Experts of a small language model: width 512, a sigmoid router.
Below are experts of layer 2 (counted from 0) of a mixture-of-experts language model. Rows are named router (the router's row for the expert), gate (a neuron's input weights, with its number), up (a neuron's input weights, with its number), down (a neuron's output weights, with its number) and show model dimensions 128-255. Each number is 128 + 32 x the weight over its row's rms, rounded and kept within 0 to 255. Numbers have three digits each.
After each expert's rows: "mostly gets" lists some tokens that are sent to it at least half of the time; "comes before" lists some tokens at least twice as common just after its tokens as in all text. This comes from a sample of Wikipedia text that the model never trained on. Tokens count by the router's weight.

# expert 2
router:124101125153084125123117121100166158130122158154189092132131127167119077156182086125139153110177064160153110091185140125182133147156161126113080175193142181122115114164096086136062177112147098083140157127173156094139122123166126137036136122081149124130144092174127142145081078170102114049152195097120116159174101117087124112154122089111125105089124124074096107096145074164055090111120
gate2:163138124127137159144037136154130159064127051101125139173108140147146126177128086075084143113134078116111174136119103134151129167149155143077153109147087129100161148125152147114123138159126109151122100079151160155118155082154120097127112115109127131123126158158127137093080100175134167176207101144116160201140115115147055140097152081080132184119143101194090063093201174081134132119119
up2:060180116154135128095148152113166096152105199113159109079105078158113098110106131110146113147103206124124097113121089142141092148102143142205119159091186160225130113113107194144140086124073136125127148215108118119141155161109122145130135145188139102124155132062084111075135105114129101074096112174093120107053168097115199138190137114156116061107136153143150176147112127171174120135193
down2:177116177099054091126031159132092139083176073133135138174105106113114117160141143127143187143125118142142132071144061106105140143156114097050143110154094096107124054178131107162093108129142123076115082057107131158097137149115119068066099162151123161113140088135133032116124166115137116158132133122070202139142126161148128146118160091085120183121136151093149157099123116092139136090115
mostly gets: " as", " =\n\n", "==", " be", " was", " became"
comes before: ":", "-", " a", " an", "=", " by"

# expert 7
router:115060095075132115170172149117160116131099101105177077117119145125142198155137135180114049121118072110173129126112115075141160109161153119145074159103167138086110118086137129118145143157108170052151113099153134168114122089173144120187175042133131115058157114148103133101166133166124164098144169117153134165177112105126134124148074178081172148148167104141148129142137136179122144062148
gate2:192109134164141151122160085101159120144142123123151176093111114103169142124169191158109139139141142128129069090105144142091210142201161202175094147113136158139113143150144103156144148146124187152106095168138145094163151110173146153144133119153166148114136183188134121117100203099097143126139157092122153052098132195129113061116100101197107101133132134152073093039093172084101097114179
up2:077193112130081143129091200208102125146119132155070106156179135171097110100083062088133110111091122123149176176132143127155077131116060111093154183137120105137171110106100159076107116117151062115162145100109123135075160124103120106121180127118081133147111069076146124168115059184128129130107133155136132174189149084140142149118163117066099165108124075110172128200161088178170155125061
down2:130102144112156133140178124155099180108131172111114158131136166160070114148149155147145112108154162186110135057153112120048210139155146179157099139148051109105116081073113131133139207148171104129146079137053125170136132159153114223230137107118092135094176143167164109193130176132086145144137133157156140110081066096142122097133160085080125132124113134103119078136079128211144227095115
mostly gets: "8", "9", "7", "6", "5", "10"
comes before: ",", ".", "–", ")", " (", "\n"

# expert 22
router:092135100119142123161096133092134156156121055041079137138092218125153158138112155144127076083139065105123146173123093118108177131124100109167135106156096130141121155105103082160148116103074153100124071163080130120129093093144098105114153129105121124147102099051063201085182105137142208181128133048136093141155085078165163143110162137144162096141096106148100065102150115118187177143083
gate2:086167066118136089071105221165139146121128130179077149087147109095119045092133133152140116106112115095119202116104143142113142090106109087123184143072090127091145122090213120071113129115129169193130160148157158119081163123066114112134091110086167218096103202100098137064181115116134072143164100187148151124162209095174182129149104141127051139130182095151130148158160125139174162103130
up2:120097101134112191143081077188153082056093148067169133188122061136130138183109093093065102154157097124135115159171038074122076149090158162124130080205135082151134075141165127157104147186126116114124112111129107173155071125193098083128120105131121094157140081138110106162158138107142166121131169102104166078110076126091067120127143105097185136128106177089109113121125100153160143118153
down2:132139165140092157140112141106138124105138096136122095103170134138147180104144120146125128116093105097125156139157100077108213121128127126107104167117120104138138137101113130179117099177186155134162160140134056090139051133094140152154167114127139156080147091130123116128128063123218102134155119112137131176107129090104170113122153110097089130102123054089218069130150124087152106131130
mostly gets: " for", "B", " Total", " For", "′", " of"
comes before: " the", "–", " a", " his", " her", "%"

# expert 20
router:073105138117134091120162164083174132086133168202183103157099157141133142160122151122122065142106124177109130140129131061120161143121119119152135123096119102138115135081096156069197115069127123102083145163086148135151104113166127121127135096158118112116164147125154106152124128097150137123079147100152106160136192106118191125122180199121149092080110114141185134066108149113110115068117
gate2:102105151159114128091091145142124155174120151152070123070147147153107140129148168102068138160136161146158048128109053193076152101129066084146107160151087154134105111145119109148123160132125193129109091145083168164132134102172164113131131064177137148127143079152158124075134123135152169127107142128116122125106116108096127139093103173110119118084155152112102133148108128138132122116174
up2:171106152146112144153117068094140132136140127132181125113128165099124118163094122102147096137090143140052128150119111104171098088106189136134158152165150130161108132106208104025130171070116102117098099109178151154102159042166148183139069117136094090186057151129109177141145138104105079115134122143164097123162120127107113108135171120087073123166151096132092113096154135136120101161126
down2:098125154189137133160103090090109175146164135099096193124119115141154097129125131153152150109094123115134158189125141176140109109190169082118147110098146149072127207105130158091144127110024176132124131153129187207179138145124126111072130097124172124133154111138130091125139198089182154159161116150149149123087155120131123106129103077129127192136132088137129155099171141135154184166096
mostly gets: " ", " (", " \"", " up", " No", " no"
comes before: "201", "200", "1", "202", "199", "2"

# expert 6
router:144088066141075098163182161159158112129148058058147164096126176095130137153173133119163092111147096123162100111118168062165147123144129104136131176164117159137148113115167088152159125154134126108110106121122162124094127173109121091052146092128093184175128102109123108107171118111125151146198161102122153087131116150054178097192121101088138094175108101191074085093160140022166157136127
gate2:114114131124107104091157133076086150116102170094111133196119139091132155049155106079155072099106060123171094122127124173149145172141103054130079166152157145108134120152116100120136158110149142149145126084088086119135166144110097171130190108120122202100137158112182120164132122132142138093162115131112182177147157083130136167174134126155067173154156086176147073103140115095137179097092
up2:111141125111104131112162115102089171070138153144066123169136115133122166095138109107155167128064079170185094136121109147124125091169079092120037115078164184148133116138123128126141166109176114184142090107130097114140165079132089179105137087194144187083152168129186123136135110137130120083167117146177183171163117116169135173167126043128074120127155082167113052100128129077135219104141
down2:168113132156132119213097132128117101114092145111099108107140117076140112197152129132047092138158217124164138172103132117059098158175178128179176128180095135115178149142167139110137120119104106109128094139165138121100108111120115135099114139125183081112083117145095073129127108137106141155088151089147150113175195115070112153123159129154119114109096200087143129070160114131120096129189
mostly gets: " However", " ·", " Votes", "and", "000", " None"
comes before: " |", " |\n", "\n", ";", "–", "%"

# expert 13
router:066161071134069113146170160159106120104091149135196068092163064127171155118181129146162107105079120153168148131129138169142166168114110149154053114169122148120135100182104161162153072123104062077140104126123170134150164114137120134047166127133152093146112133117163087142133113151136083152127122211189103094118115126091135156098119113133146118171127112101126142122145123131119116129122
gate2:159106174137178133144140101106155081130118114134140155160120136112087109144137096140078100112134042165133127109137132142157141158150169135111172138136117117116149088161145150077091136138094165169139123219060126167138210088169089117125145141164137107140075114146152206099162119118142109078113143118105123080123167112154160109107083169162145166113126101129109168087157138072144137107147
up2:120137133142108211172126114090112144159143116139193149129105143154130135116103155161148165084165176124110155100117131145165126130111149113103042238091091076153111089133107137167140132099139110133147069064108143125089115150150144134106143164100109120156176100075150079176095132129132127182106147151112134128147120149121093111134157097123086079141116160139136104116141128113061139193132
down2:132091109169152090113110141109094154118087112099109120130073094115197123142107110183114102153142128171158133153154117114099073135142114140168083073082128141125106161114140097157107064126119111130061122147140166138121135112117138114142134072141094088100148127141112094072182165136077181112140104131163214123164138113185147136094141141163098087157175104178133111077117167159117104091177
mostly gets: " from", " |\n", " for", " was", " be", " is"
comes before: " the", "|", " a", " =\n\n", " an", " his"

# expert 4
router:087064125160105082095039172163130138156122112107155143096164134119145085129125170166149110134093101167163100116107109101171176153124151056102194082142133221141160147080111083192057139111131119135126136130165193167111150124170096134139097125143118196166099181156136151119147115128106134103219130078158125162125132114126164095153102115113161102160095083133156072147149103114131107135165
gate2:140140125114161167154081158069148146128096094150052090124122188149132186130109086124094193116107108117177108085134115151063146255129180073135165078133162129100153143127171152124100121108117101102163097093109131154107103140133157132068110125155074150079186104140128137183125091136114126162170077142170122110190094150107170165092166142145122152078139118146201047129172168170183208131147
up2:166103121145100048105121115177146093137142104081165124101099094084137195109112192131110104058117052149123156179120141120196093111119093170166129148126106144153137164126063144156064148077126121109144069136047126141148089124040148122132124121146147187196125124102197178121113094168125142133101104107071129133064125183170158131142099149159151128121102165122139102178171103107160128163104
down2:127100161129137098099124134125155183165128191145093105137110123090151108158133139109061171141129151119139115108192153082054133104150157097158063103146123124080120079125065104131111115167155160114118154155117097166050124139146109125137125099142115083154076144132125126123147106115151056174122141123156143117207148087114123152142200164090111136139164120117103143125035095179107147122108
mostly gets: ":", ";", " —;", "′", " about", " released"
comes before: " ", " to", " that", " for", " —;", "==\n"

# expert 21
router:105108093102176196165075170157159111108139124116106171145144148121138209161097154145118107096132129146127174166144072058127167109166081070137204104225134141143178125144181096168109148142131143154102063178083193097095135145162121056062073144117158128174103142111117124122149172141105159103184158060101114076162104154154171071138113124079149109190143072181114074127188179114189167114059
gate2:149076135162090153115087093102120118145093125132137085122183148176102095208161145119167097079140130080147099157090174156106151106117165112044094114160092132140162126174088131106138102113143109071134071152133211142148090100177126144108123091142144162051188146146152143169128103190154152130164124116164140143140179111127103179101142116171117104130157038070080143135148064118052093102142
up2:120150089110168101150164158152115160127115178095079123146086103114148167050124136101107163153084154152068154135112147139119100182139159162106100157087132122111082097072127097154100116132116153210157170167109119116123159137115167164117138165126091100133136069119124112106133122108097130112124153196133112102135072146132135118146120134126166101139114158136141068223164161187105148130108
down2:041142038149113158115164095189168166149126167173114157117154152140144154093115146128154072110161113167151137083166096163149141119099092206102208110133038112106075173136104146163144163101147135162151160123087146060160078182152153144137131102152113151166157118141105150143042128157151104069115068162063116169211144177120170105124101162123114121076138130135118125165136061141140111179100
mostly gets: ")", " University", " there", "}", "um", "]"
comes before: " |", " of", " |\n", " (", " is", ".\n\n"

# expert 3
router:134090082124136163131184151155109073123102076099162115125163107127169203104117187106128147098115069144099163155099109120161080148061156110105211109131057126143113127138084126149170093126163128165097092099154114127153145151154137116116170082109142174093077080100097202133134128208163122132132103127154092096145128103186151173102144119113134136087138137191111136177138097171096114156138
gate0:121080121146157186142136144096132111161145162098140094108104067169172153105159176084121183201076170082131114155153108177139134128091071076133142131105093124153097148103051183150142146074126149084080192152143113103104159126084145139111141114135118133171124080176131119133099160153105108081186188142147198087148088116127136164094113144086096098125112098085085167118124106105065155153168
up0:157115166184033132116082134095134120171100114158127165148128111096108122162079152127111128202158130141114078087111098127142140085190198126124096183106093111128131157115137118134100175106129220176072111213096118142118117090121159136161120142134111203116172151127083154136102118200120155130165138078170167187154145139095114136090106137172144137156127132106146155115037137075127165126157
down0:057109072078152116186152122156148117112122130141109099039207167166127171148152138145165154151080161140092110197119122135136141114096131159087088137111141112109127230146134114089132111189057090169164134182151108120133105116135100116071132095118158110126157217190125117204200125071113147146122135145148116125141144097147163128136187121150166062113075103132111129110113116171177052181147
mostly gets: "\n", ".\n\n", " |\n", "\n\n", ".\n", " |\n\n"
comes before: "-", "|", "==", "The", "===", "In"

# expert 24
router:142130127108124087126152171165122078145091094048165086148180138088116128130160153144064096104117113192159171138097122120091145127165137106118118199152106111104155181111167111165104138144092099109121099128103125167126151119149139110100126087130177103107120213185102173076185150159116137154184124138139143161104077103135130102116113112140162150175116106183082137131175123100125139110152
gate0:152155151177165135097086139111134148110121143155145131144117096124139151108115071131135142102134103108135113141146123158156171161123125056138154084137111128103166154100064100087125134132092156105146135091182131168159157141172060091051118098158179096086132086115135081139128128048164092142143084058163137110135150162094109101173113130088109083141120104128153103120176094105100139115086
up0:089160076094062097125140137146120150140129140098137095121097148112138061129130166104128108146117161129080152123114142127130081140130151133112093154114151115157086112159168154132126110098138082166110130172115129104098156093137197167190158178088042161166106139104132124122130107202096134116119168209101142136155130157135139131112159125193120172098101122159089175126093155187146110161151
down0:141097182106079118127079167098104146144157175106106142173124126160100106106107127116135156067149100133112120092166133193184105141147134149157097102115103141140161132073102216138059156116064125169149076175162123172141108179143108093109129122126088092144160056142132116146152166050142076142167137126125140176113150175085157100214086149142096061094153120125194157107161159153092175152148
mostly gets: " March", " August", " June", " November", " May", " January"
comes before: " ", ",", ".\n\n", ".\n", " –", "i"

# expert 12
router:092142080150104143187134175162116154171116033111139135148136189105134139150184135174098091108125095159198164077113141133116159119132133071117206163151100123081108100126158079096167176084088172105106144114064142160108144118172128160141121048122241149113151157091103169095153155146099121162161141141144114137151153068161146151125081100098164107134155110151142074137129114142110141110113
gate0:122104117183180136165055151155119173114136152142119147176117096153123097062137106131099155175129100131153072116097074179107109158116146159141128131082086129136133134108153208144123135101151078137097115171132169140153130114150160100085116133126141127098105127158082125129113113107158108167153091191119069109225117143126131111074123173216097165090088108122088147133189167136160180164147
up0:101151119051077131071173139137111057130101101152161105125161158127110200172151128126112127068156154101059193123131160128155131151167127096094097151131115139125120150143139069107125113112092186088121153122129120100089129166098093130197160153152108130155125133105134145150124123158127142056104202100157157116050159142120146124190114102121159096164098129124141067089076098102070035089128
down0:112175177170169102065105081214130147110137130146083158099116121174098102025074132168126153136149145095102125173150100171161110159098105155087189194067109074120126082143120168066107141163148077101142107177178131028135097048101172139089138170099069145152110123153141114104097149130130063116138155130129090199164146132147141088077159153104063112140120137131075111092165191088110144123127
mostly gets: "44", "ion", "ix", "ry", " TV", " Am"
comes before: ",", " (", "\n", "7", ";", ".\n\n"